config.yaml
n_layer: 9
d_model: 384
n_experts: 64
experts_per_token: 6
d_expert: 32
d_shared_expert: 64
activation: "swiglu"
moe_layers: [2, 3, 4, 5, 6, 7, 8]
router_score: "sigmoid"
normalize_top_k: true
routed_scale: 2.5
balance_loss: 0.0187
balance_bias: false
router_bias: true
n_groups: 8
groups_per_token: 3
shared_expert_gate: true
init_std_router: 0.0196
lr_router: 0.000672
vocab_size: 32768
norm: "rmsnorm"
norm_eps: 1e-05
tie_embeddings: false
optimizer: "soap_variant"
lr: 0.00306
beta1: 0.95
beta2: 0.95
grad_clip: 0.5
batch_tokens: 131072
seq_len: 512
train_tokens: 377100000
steps: 2878
dataset: "wikipedia_en"
Below are experts of layer 6 (counted from 0) of a mixture-of-experts language model. Rows are named router (the router's row for the expert), down (a neuron's output weights, with its number) and show model dimensions 0-63. Each number is 128 + 32 x the weight over its row's rms, rounded and kept within 0 to 255. Numbers have three digits each.
After each expert's rows: "comes before" lists some tokens at least twice as common just after its tokens as in all text. This comes from a sample of Wikipedia text that the model never trained on. Tokens count by the router's weight.

# expert 47
router:125122164162165139098173069136121087132146097172106096148065120097113157124122119147101144158088131095134132154136102108158116087101076051118077156193144142161085115118180087149133122111125160
down0:105174109129138160126215163168114159194137093096076183083122089123152150062163141126119126194144185176073118160138154180154126172117120113107123157107165102146105134168145125161150110094138100
down1:146074069115123197109114112105115071122148167110152113148146156095150139128129081075180145121149174150149120132145117147063108157113180122127139190113158137187165096140148095146100106130146107
down2:086100119089125140141147132116179113143110121116105050166124143191164143118131126157149114146203228088122163112155186044110164135125150056085103140138077128167111136128137120161127132130149202
down3:162179171184220140151139095154178115133132145133132150107113092131095123128198070124069087084076138119124113133113157157108101128167162136078059120084163176107110123148134136145133128140122152
down4:139111078112107106084180097119132081150131139174115187046154107091130118085146116126076160165099139131107151127115135109141162125150149129121030134161175107098118171164149085136103134106126158
down5:189092084105155138130094130139083076052120147091130088147105098171147150109154175154106234115104147113101105167105143159142115108152126115145178155168148123129147136132065113158113108088146141
down6:134133133133101108116101133086119164112116078132142131113109122113161090183125117171088125104138174181121130160115093098149074127076119149169132137188117123113157169071114103109085081171190149
down7:179164114104156141223075140062093105162106124083150118129118125197108178115128128129121152140135177155103135146155100125089167106176165144093128133165120101155131041228117121117169150161086120
down8:106103149153154103128080138136102086092084156164121113060057132208135156085116123078175114141154129160158029160153088174133129082175192116163099155121139098127134108132139112115143120079137111
down9:089109141053149173065112142116088132086159112107201132153129037161180093092117137164173078125094161124090116091150132085105158109105130106116110110117185064113104189139098134091135140181072106
down10:173114125184145135108106077096132083059127132040107151147108093180144096134192137112143128137046177151125159133161178094141070127105094028130087161094133116119083124083067158100165137159125191
comes before: "1", "2", "3", "4", "5", "6"

# expert 33
router:171112160153121119112112185134147181164145082171138153163077136132101076108146206177083169144175089069140115159161099130121109087149126122187076150106116127168079099126094114099167088104144147
down0:063167144180139072124147163121139074151154110180154159107154117171120113141134130169142127146073190150139161135146170119084195165156135137136144122108137086154148060035139091121103132129131158
down1:085131220162080113160092114117138150110103097121115137110118139122111142132098156079133056127140117097129146146145154163143131091157171114143123117080137160114146162183178151175078126148097125
down2:127156105136113099107161129176097143092126141077071126113155154107132121104097149077143120144120181149063129125115106121193144126053103136139105086124147131072106077121106139119146127098126054
down3:186138130146160125188124187103136090101129090151066141178147156134199124118089110180122142138157129081160148148111107158173108188174120198142128152125091104124116042097133079116100109083127176
down4:174094073108107126168166149176116145142145069129107159152154134136141141178160148088108139152152140140097132102110138156155123160158142172142164143080119177144076088138157078143161113162095187
down5:155112154141039201157099054129097129123073184118138153094094081121190170095119078126149138177107197085127090109102124156098160092121103093149159112088118114154155056091128079122156184100143080
down6:157113214105180104072139082134125187145188154101110083141133168144174140130142138148172023155195038146137089102138108116134119100115122167108128086136132120117124203180158082135114065122145161
down7:115180161138143088118146170140101111133167130057109133082142076176097076089050133137172109128131104075107207086147161141117159064134062099100125195100083132083100194113127169156144134134109088
down8:116131104163116130116134103113101140093150129098136163162144118157163155197201145156126079119156076129151188150095127075095052136138148060177166169123162075137176093139114131063150080144174161
down9:109132092143046106199155076166129128143083128115096106042157076100123132129144075141111119111094171205192099147152163213116061163101101158075142134142130088120160151072082132126157135169167145
down10:076130072124117123097097183137131118104171107144128133157157088143096126118178078099166126132103148085180134110111090175136098161167129151098164093161163120084117101117134075125133098190131105
comes before: "\n", " The", " In", " He", " It", " \""

# expert 43
router:156095145116137165139138121068069099127104111117141149173146141121111139109125111122115107141135181094159149171133121023121170125161141075155105160133146170096148176158128167125117167176132101
down0:078131157087153169144146170086127099123127134107162178119128112126147102118118097130085134174155106174169129184081159120153081083135176062156178085133087179128124210168113128131108136124148114
down1:107113160114155102158162108121107055127162157126140106159161108108168162161156142131182140102125216107081127111158116142139175030122148147136151126165086153149150083088163128140147157100105148
down2:075157156058157088130146155133105173185146106132056111163163114137083095124161097097130073092118171119116177150143120119092119103161068132108122124048097111099050147120184060107113082113104097
down3:094135112114088162097125118133104108107122145135113127109064103153092184105169150126152127115104165149180123182104075165144163082092113154076126082126157122186108052115152134186154099085124100
down4:129128133067124117128134214059163088126106104124123119186091150130164102153144124122096111123119110158136105156107098153109133133110200154127124128123065138176101195122133122151182138125121157
down5:101156169182105114150104077101143098104132095093127101133078093119154131162110106136142087108109120154100092111079074173129084152104135112144148114148157083140124035109139052140121125096143171
down6:111140096114123124125098120151102155108079115110117151130121147136118103142112063132121108066088060129102136150118138178129122234072093138196161165126163095108079006166093103153084131116128087
down7:120181078105155168182146173132123146121103127136153148127131087131124089104081095075120110151140093118087166118117142108194142140107123130155113168152126096141123165183134127091135143150084138
down8:155147193128126168107147087101130160124091122104111097085124146143104118155097087076146143147128128171146184049156110083136109087218082103110154151132129101137131078107159180090145124163145201
down9:109127171176103085173124200105111134173116117122136128130149179105136150163137140106116131120183160117091131131176177115146155094205130174102111126185094119132116125136125157165132082101101101
down10:082150099110172138128082177147133129113143120156179117093169126123210139118134119153119146098184091126144081103114098156195111139093135181112084134128118126079116129150135112096140126130092191
comes before: " the", " ", " a", " his", " \"", " John"

# expert 50
router:166089141178148169103142135084124134119138162165109175126132155106156138124146107137042095123096178081109118128149147105061126176206135165083105071121103154151168060171175098148162120183090118
down0:106093190151138102185153150203129131103106095132136177099148087144179070132149111096155098153122140082098133105101097104189119125144188157140151071113118104144102072119121165116111157105100150
down1:173110089140112117051129106130107176119092116114161093135149176158111139170126082175104116087197116073171153084109130091217092163089121155121116139119129082087142136130101100205101123112123124
down2:127136085082154141133142120141143125163129205154113180143115104092140166169100125113124025147095120102129114095156141155154187099130158208165191169122090087176138044137067146109109127139132101
down3:179148100160169183104145152120133157060163100146122065153155112102110147109133123117079200164130152122174086110111138133118155112193129068081118105146100150128107074045116151145117123110181141
down4:105101102136100113129159137114109181166154174157131164140097114100164111112144169107143130129200123106094077087136136117146140081189099255094135099106119100157130136218150153092113115098079170
down5:099152151146118212119134117153073147140108077143089151096140127116111099167148097139144162126152162110117129151176151112080044119105113089125141143118191088145129116136173140085133142147162065
down6:099124096124173133124145153077101113102138152126102132214153155095140087145115125156159114148091178096187107148141140105108159136138119069136055089162136093088086127058085084146145154171110110
down7:116117125119125106110094121103196138114100107121140175150173116146194048110129143148104152139120141076140150145162071095129123161122101124071099129154166205135115111137120122197133124051124105
down8:134106092120129058155130179077135113147177112121162192128162167153138128164098155088163164123142078067143202127162115159119141087102161127153122115129184157107139060127076092136110135127120173
down9:111189091173118120144155146141171092113139162140050151082107095135181151169174101114126109131124129071098128167100183088122066166139146098155184115095113154110134108062102099135132157090123119
down10:098112092132143125080153121116135152081110108171199153176138129101147145147066143110144216141152160148125121134124179083073134116142163093128118125070173165074128131083177147156166111127102142
comes before: "-", "|", "\n", "==", "The", "==="

# expert 58
router:167090118148112175186060094085113159124139117157119108117113181157117082125169110146142175179089158088152125143164160127097069068092124113060119053089137149099135113116079104120149147205140142
down0:138181090169119147128097084082156164142103174064173166161108101112128172133115166109076168101119124094148083148091064096128091150067150066142112132100138168119126205078080125183116160118116105
down1:133092164106050141145141100092139097110144155162104166116098133121087061146150117105119105130202131184133129164108168126102184138154152089084132123145101126107149037143130127150090118111103091
down2:164120153151126124118093132136146201138119078131133119113126178120165142081155128127117087088141099154103091087158109184086117157063121148113135145141105147104150233147158071192090154095136123
down3:072142059149078103133079107118132111084136134136115167149139103163104118106115172118126161178077103131156132138156190129108029117114123128115130116133164117086141206111169201081155160161085108
down4:072117128129138145097103132147099098173088086161181123093125178116119111156097136131093119069124134096119153140121144193095109119130127185161142194122108141149156103107117124123074130177127072
down5:114121148162126151091097124099151100092155106152063111061087141053131139143138154129122083181134094097118098111147111085186124113099107105175163165119084107169166154166139185082139069134147138
down6:139136123173102226085097112178153130113162190128096165154156159140081064148153150149168134109143111119103121133142114117147132152149119074136141093147107130110164146150144074133122190105122091
down7:150159115150136128140145114089081163128092133113144130148099160150106076135060157106114131152127082145073112154095099182138141142164162079189165154138051122103178078163155094073143152109120143
down8:118091087099141078108112109151086076089143161143133103146117129158126120137159126133137158086095077130132160140061150169167129142140067148134141105120150151169180153088130150170162112153108159
down9:185084127110119146134134125088162118126162156096157132101198159115163110094109138125117127129040163139126179116170115157116154107125076126130128157116160177160073123136121136163167102131102128
down10:101142114188107126160154103136131179126128171112080126084128150153155152109080090131123084054143114148183142100139122156150146199194083095121103130104109144151089046156136140134122079078088163
comes before: " the", " a", ":", " be", " also", " been"

# expert 36
router:158118120098057137124150115099107122081150174095113159127121109128071116159055141107166183067121109088113171134123165167066060166171101113114124107163115103117170082121187105139140171127114112
down0:129141172132101167192098160184094151190162176174185122134127096097148163152181198140111159158173168140166142155192085123210188129093112093131174128141141135158054141158083118162155118178103084
down1:108142139132107117174108122102091126094087169139121100121132178141091145118113149190071100199128153151154157173081091098176100150157099164179134162095024155156160178127129088101138136084141118
down2:160075179133053164093177165112080164160104118096124165092162171080117161119067119132118098150133155121116141114202163124064098174136121084125113070180171137134109133148113166098174132144138114
down3:067130072103096131086128159070093152156110109094133159144100086120105093126183152098094147153162085070105117060172090209142155080106182075139178123103149120136137219194131149081143141133129126
down4:114136136119172177079082136199148139126159104127131119177169078101158123083125084158092110154099119169105103148177091112103094107116128127070059171211089137177140201147093085159128164100128153
down5:130097132103097163062158080120091151078134177132087120159130111123073174128136120190144148079087128150093139093133150141112139114145165172079125114093174113157145175083098086124151122110187169
down6:109171048126146152083169126146156144158111143134143143147155090165113083173178161120124153185124094154132121063146140066093114067136142147114147054156121082103175179179155121113142123142112179
down7:104115137167209126156078193125118156049095150084125112193130149137131163111106172173136125113097154160119161090108128113075195129166107143133113188136146126157138150113130049181100202169139115
down8:139156073115115116131122161162126116171113203101129135099130110124141122138148151109156177120117157078106108156140135086095078110081110095157162139161134091146125101135086114154082120138108135
down9:146129164180123163110176061156143151147118165130100077085094146124054114167127132054097151151149107145144120085080105150105163136172099115147087116057113135116070131110120084180136179166156159
down10:160105145103169135116191105098141196115163146127144138136127207188126079129118081114120149089119149116137165130130094106104144135173099164116081161138176112171141155132159109163102097157118096
comes before: ",", " |", ".", ")", " (", " of"

# expert 6
router:109108104107104116149120115154097097121114077168147121138102181160070153115067094164117125145080055100041160163178155122087080148133144095109139125168161131096088065128050128128134126157103096
down0:134110144098111045139103106167139144164095137193108122133159131148132208183131168154095155142134152105125117096091130054096100141139178130125155098125142143113118174133115127149172113156070099
down1:107122129133038114124166133167151198152136089149055167072132106152093148140108121100123134145140051065133129123055198122113129099093095087151165104088098138140092192102174143143113108116163129
down2:134103120147150122132108125097138113096158114174168141173126136182097146066126147141114107170092161149133114124158154088129110133155136113127152163119128083138126080123111170153119071136142124
down3:161099148083108118069152163144111151109105121040148170140092155109117055107161144143111091082118094172191177118094105064176094061161147085072089113105177154110097200108145124108207180109159062
down4:119105110119137175111161058077109102159098107069079104082093126191139151180093127106148098145078141086126141144140118197124140166118086119139169135088165116203157149124176146170152097148169104
down5:088092157095124095150127158081156125123183127106229166157139121120095131124096135137139100120115138105156105192103119104146127111126095113123198108146143195133118121145128101118142157102093143
down6:138134167147107103100103049111104089098136169155138098116120143136135108133104161166137059126121091132126117101184145168155135164146151065179139133173160120133126209134093087074120069116127177
down7:192134173097167124076170083165143130054114171121121079109135185173152095137135132148122124138128176108107125142130130109126197146162100089158154108095140129162099097135119133109155153155115116
down8:122164159092112173120107136151111164181119104134121058139071138182087138185148124169083123142173078170137112086096141120156121195077064112142135146087139126146064169123121099122166062155175122
down9:146107136124161126087141147125177085169175113096160188152092078093148128144157140126072148164139177153043134147120142133152093071135136135144077121107152089052123157114165139167114097105135106
down10:179145147179185082137150160103100159166154119139163135140072174117126112147140109120069147198165140089052111098161199119143079172170158115159080128131046137095144145118160128123137158079118106
comes before: ",", " |", " (", "'", " =", ";"

# expert 13
router:097104118128141121148151103097125126177155163162090133113078088142104125133135060142091096126166150094145138144198147110104053088078141099158130104130101118148119128100137087080122157143122108
down0:108137102092154111146134161098109192126142133177100123123165174131077109135093105108142136126167171095126191120070131206134092104141120112103123088150123120188135186179105170105116174097153098
down1:162122181120174142100107164110135100056113138115127114130208187116134106108084125141146130189129119140040141126101096058127158101130172127125101136099161149127140081168140140125147118108113080
down2:175124075096131137101167119103159099153058105197140147120121202110132111130119118128139142129101125104199082104132122175129116138114096143127142162109140116105104123184177121096097161147174113
down3:169078153156049111158137092144152109180096143102104161106112111120049041161122165153158089152117122123111115132150144065104120117128147175051141093128149124108113136113119129110151123114102127
down4:181057122125127088147134104187106170174132196107165150078090094074161127185136060133076094149095127101110073084125155132088125101139146144143130113128213152105137070056170135096143121119126088
down5:135147107140159155108064100060115128161133151104110120151166095127153121139128083111147103166083164111170140096106114116090165150144130148047107119080161137121062207118107093098102127144207106
down6:137132130056136054101073109093157122140094142105134081092123108126141111131098071123132106157119137108120144099104075168118127092116136129092079180122145068133166074127131154107166147042098183
down7:157128143089103144115136134103124092078120160133119114118084142107126113174120133168147144102128181134123153096083195139112095128137114194034176092111114187061148193112087145122192138108151117
down8:119080100146064134097157120114117095123111117135109116125107090101146129105082131154111101141111186145130155139113137073173148079107154104044164068088073137082086124147141124140099158133146113
down9:133046126110055152107145217115145099137108125075148164114127132175121104165145161121124170131212137096112105098168100156145104117152160088165175124151116121110125110124110117129170126163112123
down10:165172127186106139154113142115116116061163129093177125086169143140162157117099099094148152155136098124102165191103116172094104109130135076124139154168180112207176185085128111123119134100183096
comes before: " ", "\n", " —", " +", " −", " life"

# expert 14
router:103081194117168160120119093113109186077111116182119094108100096125178124127146109121133142100177130096180117168145149141064109159138044118048125117165161115170125093140084114118122137129118153
down0:125138111166132113127061139106136118084144126126081153182162152178122136062196186161115101115132106124110161147116138146136118163131169141208154138159156149206100083099121117119173096144124112
down1:146138145080158088125138169136159170086166159124059111094105147067142129121136156159109068096108101141090187102155103091106172137101129131086145150057140105150071218146108130116187130142074118
down2:124150093135100175154200138149091169150160112098110099111093121140128138075091116073079139128101121137106098093093184113131112097161115114123113163120162085091105069148167097130160152153118087
down3:123124104124158174125074123086064127074132148113094142140137109102151099101099139092174106144097099102133168134145124209098129156118139113174175134148125130124125167123091127128118098134100176
down4:153193157148080178056114119119118153150128138107090110127102115182122106143185080141075130115118118187211120095139083103156176149149110138093099075157156136151158111125139099156185101113154162
down5:129099067128077130136172129091056107110132142160142141172150111138181091108142190117139129145136143137172069134163131140134082166069139092175122156086119142128161045137062214167147145084127178
down6:073126116154147103172134108081138122107162106208111175167075092166032142128048127102159255094126150137082140124116115066151129084134135133154117096157128139123129069119116183088062152170096115
down7:175103103128089090135109098190168076137135080135163141149142144077123130158175112191130111128160128179117120177201137125131147088170142144159149122147123156146071075137094095190166122132165104
down8:164148123114094120099118071107070157125148165159097118097057098081156175164106149119153133198149170103101153098157080114116095102103150146161119139160151099110121169065124109182109075138153101
down9:093115123107149131191050179110133085104137161186112142121082158149197120105141132193117142119153077140178113121085119142144154117157126088127141107061100109131138225069064121132096132100118149
down10:151148127110159121155088071163109140162207101096162122056103168130160164127120111158096136100124082119105109096153152161126092156125134158125148177103135122149163133144088131110155118092108159
comes before: "\n", " ", ":", " The", " In", " He"

# expert 40
router:146090152133125136147101130141090140103121102173068121130080105074118122152180081124128116093131113085133144201145173101099070138171124117177095107177163157124139118116127133099228147166096135
down0:089132129182117126131165049095154077094171136139127176071093122126121127143137104049123085113079135119061091139114111172142146172161155089092096145191074100111147103114157130113107176127189097
down1:137114139131149147074105138143150112132120093148109091131149155048121115132088136109120088104131074171073137116129083073144138142147111149150137118127127134178170103105164087174161096151157142
down2:160088118100124131051160197126138091151091177145055128113144173125116129122088118102162171125167123117094157123111141114118121128122140172100093135144143141119103107123172166105072085154169154
down3:083119130066148145216146157136153106099059151140134136143151108119131057122143110141141103130104133179164107133169129036134164175183120154062111116101104119141073109041175115077107163128097166
down4:117142112142044093207135158145124131144134177115120088133133090184102126127134178151104097068166194147150145129127155127135094118113111114126170128102086094122124170128146129135107213132170155
down5:125172123108137216176157129154069103142159078129115107159067114078123110123140132139125118093120138208193119030144118150190094146179091106122154119070135104146140138114177075131152104180164151
down6:160117134148179162071135155105076154161137174140105162188079131110139099170125092132143118112166103061171118148135130135075140068108110153129091102076162186137128221163160157159133114126134162
down7:116132099174124154102169131211158127157106140130097143133136175146128101142099148099106110089154171077144115133153134093131189131086042129049144111135125092093118056122140168103075170090140192
down8:107139141118102137135136110182156192103124184174126057178147141102120148079123138138114063107101068152117110173111123161126136110114124162200121090132102123165132130120134118112141162137119102
down9:145103147142121078077186103176120124082169095185120098100102116094138143074135064100131096141140097201079060173134102047173175126147140113148141107119136122115142096095144094109117078057153069
down10:152089187104109117133117156087139092151185116148098117149162079210151146130159124110064132112132157200164133091106117175120131148103109095146099143138135097196122112095172114167150151149123093
comes before: " ", " the", "\n", " a", " —", " −"

# expert 54
router:116053094139145082126092164138142154136112118135116129099059142177086081177108194093126130076107187114099179131122119074084085133110171106165118094181163100116115123119116038134155112087110192
down0:144112200064114187152145143121113111110110093146124086132098143113122105132137151150075106170133055131110137142153160120090115124136141098116126076168103110147160087153177105112104109128058103
down1:115121121134133102134122126059140216120161133120132181141137117128128131117150142143154126138090079135105150067064105083116095098136181121083148122115153125124122164135154137164120118184155158
down2:090063095142146087179101092094160114123121151123152080134125087103157092118103125150117106086134134123134084080145128138074109079164139113114092144109168070161138056118167132153135121157084122
down3:183133180170088127146163083129152108126149127043197140138207114086073153155128159156152184084070115113093122141135162135055115134086145114169123092098142084093127097151089095087075207090153189
down4:135166139154131091053123125134116157115152038118141137067085091115088156141141194110131098065116091162122133118132135157116118103146142082164138119081181024086131115128132091130125135081134134
down5:146159091123117138174110201120131051178134133141097130099086099198120168112181087160155138091092110192144157172133072188158112192102170189141110162120135123179126092144151116151151152151120159
down6:154105135142128111147194084170119162119129146100142073103142140105113117162186141111103162143107141118131107083087105121103128133207154058029124154143210124113165198086105128140192110172123101
down7:071106118122138113180148086102169161127118152156124149117151108106093139158090131107071162142155096132153168082132136075154094097109129096107189100119173139115110103143117183143089127129090167
down8:122121174089138138134112149106107151077111129072101147131128121165118159088117111152136137142104145177156170131162160081136123133123112086132090111140102134195148194160203144115114091150149134
down9:170110093108096100186146176085093151188185100151135146153119135123131098135109115107097133147154124120155135084089131165114142069111173128107116138181110177168116154176171186166125127153090188
down10:148082147140106127193163132155087119097183163140081131096171148157161120135133110146105160183145127125132099092126137182100124140119114185097118121157101102112122000187136122175179124126135122
comes before: " the", " a", " his", " an", " been", " that"

# expert 56
router:154089138102098131147134097147111142161180152177121102145135180125092161098138077144098120228170198142108073150140113054094154082109147100082116123100194155124077142087109133123087091180129144
down0:107213090131103071125141103127111110187116068144134101134125094112120082093176135149111176186098149142117105130129159153136165114133148166105176101113167142165087095111111132092103161136117198
down1:161144163108094189140140106103209137085134147133134129100156169137103135134150131120106159116121174148162086125133169117126167146089094121114084142136148121135067255146054136133127136155126103
down2:176138004127175117114116173186132094116176115110109135144130071080194131111165085173092154083155146158084095126197094132155159063132100109090165132141134128175171151110169136138171127109134075
down3:129120146128146120128083102157134135093051187101128078147074098101129081099151165114123077167125109138193117138129087133122083167096101088062091112151138114154112156146180100148112086122111149
down4:114138097175095064101084098091108178150121134116150156128112141144170107128155156166075107101124169105137099088119165146056176136177122132127153148087167165140194183089184075136132163134128083
down5:064175111108121155128113103133108149131154096159111094139059137166128158089117140120150149148134124102094135156171142174155113125158137131158092129121109108135075000143167169120089177133154153
down6:108079122129103085098214145120143071172132120129086123182118140140196098118095165108169110122112153156153134079143142082161117146123146132111164109102164110156103175127185106109107178093119128
down7:126118121097085182111122191126126091124105098143142121109125088105210130148105182137144143117103153100116151155154152152116148207104135182131037157149089100121112095127142134165132100108107102
down8:085142124174075146100090094056102127116163156083120155151115123137115125221067165127136130132177072156109150096167129176161070117093137102124161142101148100132203112186069144128097117122148101
down9:157219092135107192103112146122141089072087165099119126083147085047135084120097132148110116174132131133164166177143093093152135122153130080146182061135195140164112121099167169103126090178118124
down10:162155067091133140104133144092128128119150095097148159112114149162198094117122113156188123138100105135123126142122129110102108114121120121134129130155165152147099117117102071115143156128130104
comes before: " the", " ", " and", " he", " a", " which"

# expert 37
router:115147178175103078095135172093121119083098169111099172148132139134153093116084143111179160081136107160109190083129165136079165115136104143089079122120204116156116114128132160132147099162063119
down0:094160150163137187126117138075162091065072115129146151183155188073167082145123128168177131122112157091153138136135092142080122178182083093112142125130126085132082179089133099087070098103182118
down1:151126086188136160128095139132105116056124042071094104156170148127120105112155139155097126086141087160108149154143076126132161099144134098099141125104175162164151146199095122100126172150129121
down2:127141099099055149137144104049120066144107139088101171117128102100114171061036122074125164134112092158166136109161136140133125162107139111125157131187120157078172117121172148132161078140197133
down3:169174189115090082103182169145152152120110127157093153142142107180130186092125182066055144130164101158116118186054167181195155160103152149121093127110120053102095171116123127133125188151101107
down4:106099116121150073199136150131169155176120168189110132123103159153185072144119136131082097145123189124129128100074103077134110127145177099100158116154110158143076178098077124173093141151040117
down5:132111123097162154071177159132137101098108104160191096160080133123140121118140118092125112098138079082107162144117102084178073156136120176137074131148138150117098134156118099146091184173141137
down6:075080128176120119207134129139134156153169155199161074114133106171112108115147134089095064124080168089140107110120111174142142137091152127105154160083195174122165084132127102099101112098109137
down7:078125141041152160156110099138124131165152149120142109141076159117160136133114163123119119150166141135164058143099173109114157150132123169155099086146096189087079189116108128117116176061209144
down8:154169125198133087158177106193171104118151128176184086160138081132102182085087126161127123190145129190123127107072073107147092083159118096116115147125095179168108067137117117105125074099057150
down9:135177108146101138132140097156104153168172105094118134110175113134080142096150127120135137087104124105113097174128128162146120093125182130064138140138110128106107138064128180164149131094094060
down10:146129143093123107169139167081170159189084138106085095163149049141123058156126147187187117140120177132139106117097134173058134133118125151166132126136076118171087096166095102125132108111147144
comes before: " of", ".", ",", " in", " and", " for"

# expert 39
router:088163113146044130201134119109137140092133134160078102125129139169150158116116161114158134134124088118159189122130124169100056100070118122077096081164120138074174082079063154124137179111133088
down0:162159105146155123089142134113125112104094116156101106122141116162133133156149090145083122197147129142125088058157103123161126092117150137128167127112095060102099110104119046097088141113150089
down1:123088113051123077198151097094180158176125101154143108168121145126139118139126160108163088159200207104157110139165188097174120108089146136148098147132129120114123120177115140136142096102145167
down2:157030173081054146153106149104140143174133144153085113118086177098132136130111178124150127050154133143148145170104152138117120141109132151160089165148150164123155077151064155102155140133144088
down3:128123171077141164107145137078171069111117161078160153112177090160152155119143177100139162189142116114143126193139152126068137119086193102166084128165132165130158126135123129140088121092139144
down4:159141050114063200062037072113164150065140149098089130150173147067101129094113118112098160125165156145113130119097156131153120105147162176114104150115134177140112109111112083158123124122163113
down5:086179136144134160081166173087154216114153171176123097161125146091132182136043121139117142173102136148160153090103143122091097161142056100108125102118115182122050113136123111123192159119119120
down6:115095097101074118179100095121114134176115126149123157171117154113160147092114161098139165088185145081165152157203160149126124096114160148087099158156127127139137124037106173145123127129148118
down7:122173102101142143144150106183107127133118140134109122153104163112154132150132110120135164104176158142192137117091168111095172132108119164176109157069151117158114127151098161110146092098139160
down8:132168135127088124160090141101126090135094161176191169140132150130108146093139119096101154094167109160136129081165152087133181166138161075139164116143142168114199162132087149116117183124114128
down9:120187170148122144080154121195138136197110143087118122117108104149116164147125108128071085124103125113098164154144163057167097097168089160083150116106143121145117208106119110175116177164148111
down10:108158103145165096096123136108162084116087144062091122152062158186100145112147146141116100162122109132139213152157098122156124061161169123198147187130114135185158092142135085089127091186128127
comes before: ",", ".", " of", " in", " and", " was"

# expert 10
router:091091105130100173180142132127135132153097123181146123150056084072101126106139131182166118179171114095161140130159139108134109104164107135198107112117121087064068089087119117106158199125139135
down0:131110090164100137120118142129129171134131074127103147103121118135174186127158112118130092148165107155180184161125157142107151118127089105122173143118145172159127193075178122189192164155117094
down1:107148175125113140115160172142119132110133127121099093160095150151127099123116134097086093128146136131162053137126187122152139130106119115110122141085149087158125234182133124161108124086096071
down2:097080170112132103168106077121121122171101053083115163125120080115108134167051114151140111138040160152118146093157103141172227135113182138092085173122083108142155204148080152121131067058153093
down3:144118112109146122142146118151184112126094155080158127123166083179111148153114127101094088086131177131182144102206115129127133167202144129167108127105029098146093130150136136135126130052118179
down4:200181099133143175153113043132155079124084108141159088149096160163107102147115133173076146119117155139117173153137107199127048040099124068173142078092093146126142091079131126123135117165127130
down5:060094104131073136135111122068070103120111128117112154140081137119166139086132152129114176074081063137104139123117134081130165122119148132152143153129111089161165110097083159093113126162183202
down6:054092191120123117174110081127109163174172155100090175139129118052106080154115181136122140161162118083150119148133187094162093128078083135154137132107222167154127205145213150116089105172100108
down7:093088107094092146116124099159118150135093157118071135103144108132112122158128125134125135128113138094122157094115151167097129140098119185137097142149157118187187074065161127140087100172161147
down8:078134122103115145118125089140120128135122143060133082123150120114128101144197199132107203111112131148139169162085113138089168087123171111153162116110128110132152127116116134123178144115171129
down9:133136124165154110127104113121114156182110148096205123190142100126147052075153149118155085112107128155196071123102185133105181134094148129116117113112161131118133057101162134076118120152112117
down10:103093151082113113166130172107069105126125208121159101137134155160086115148116149122203111164105098121174139127116146112155113092143099123121117105098077043156160211137152129064086165110114129
comes before: " ", "'", "%", "W", " +", "}"

# expert 34
router:197092098119178171120186139063099154088202076157089106124099210108125181200099169084172122137117075091101112114150142145081102077143109136156134126076126050190102096150104149119096161138159188
down0:144145101093087163112105139154122159051085128136081122165118096088146099117108133187204143127084159156110058115135085127116166099070153110100123173113153149104083129153127111101147150145194140
down1:121146152205192102123112134043124150148126126121089094096130112137094136153086159098146033103128163139160153134044179114100093141083149140149130177124104094118133109140130098125110127070080146
down2:091141104131198115142104065159151116076156110139088151204128141117171111132206128165130136135110157096167114139118154177098065094134088134136109173091155141132143108143161129146099162165107125
down3:143113088141169132128171163080119070157110116091064139144101098155163098124147099105099159201123158135074078151167085133128153083153139118083126127145106141104097099184149137152098077144151165
down4:056114126117123131135140106129098135168109156134118166157107100120113131173098125110119071115103123134134153041130094152085115088153149096146155135107174028096133152138152168107075136141137166
down5:128132169172134098058121125072146164142093104059115113158120046127070076119075172113096127207149131127104174134091149091125149112077118144116096131130070083113119194152184145134092084121177157
down6:122102153129091123062198119124164108129104108146119075138120113104119096146110122146184170130098109141152045115134135074125072120182139163112119099117076125141151130142176147096162154115164176
down7:135145108051140167077128185134103097127102113086126128078112106169175101198099108115120073108173116162141136082135164092148113097064144089102072170226094113124150169103108166076148112141173153
down8:077101059101056081075057092097127164136110160087034127128119116136139110117156139124135112186077101129103137101133141114098108091173125092169159082099122158122127076144170132135132131110122153
down9:092139114150157107115158130070086134163125149100113130173145133152094128123118150150108114148113125157097110078159093109135106140167173120144085138110112091159151128108169140110096114110081160
down10:156069108137126161155136142109082145150134154152131132102147117084140141125143152154141129142092123095091106194122168112085119164139171097152100096093112178129081179191123069067101082133110126
comes before: "\n", "6", " The", "5", "4", "7"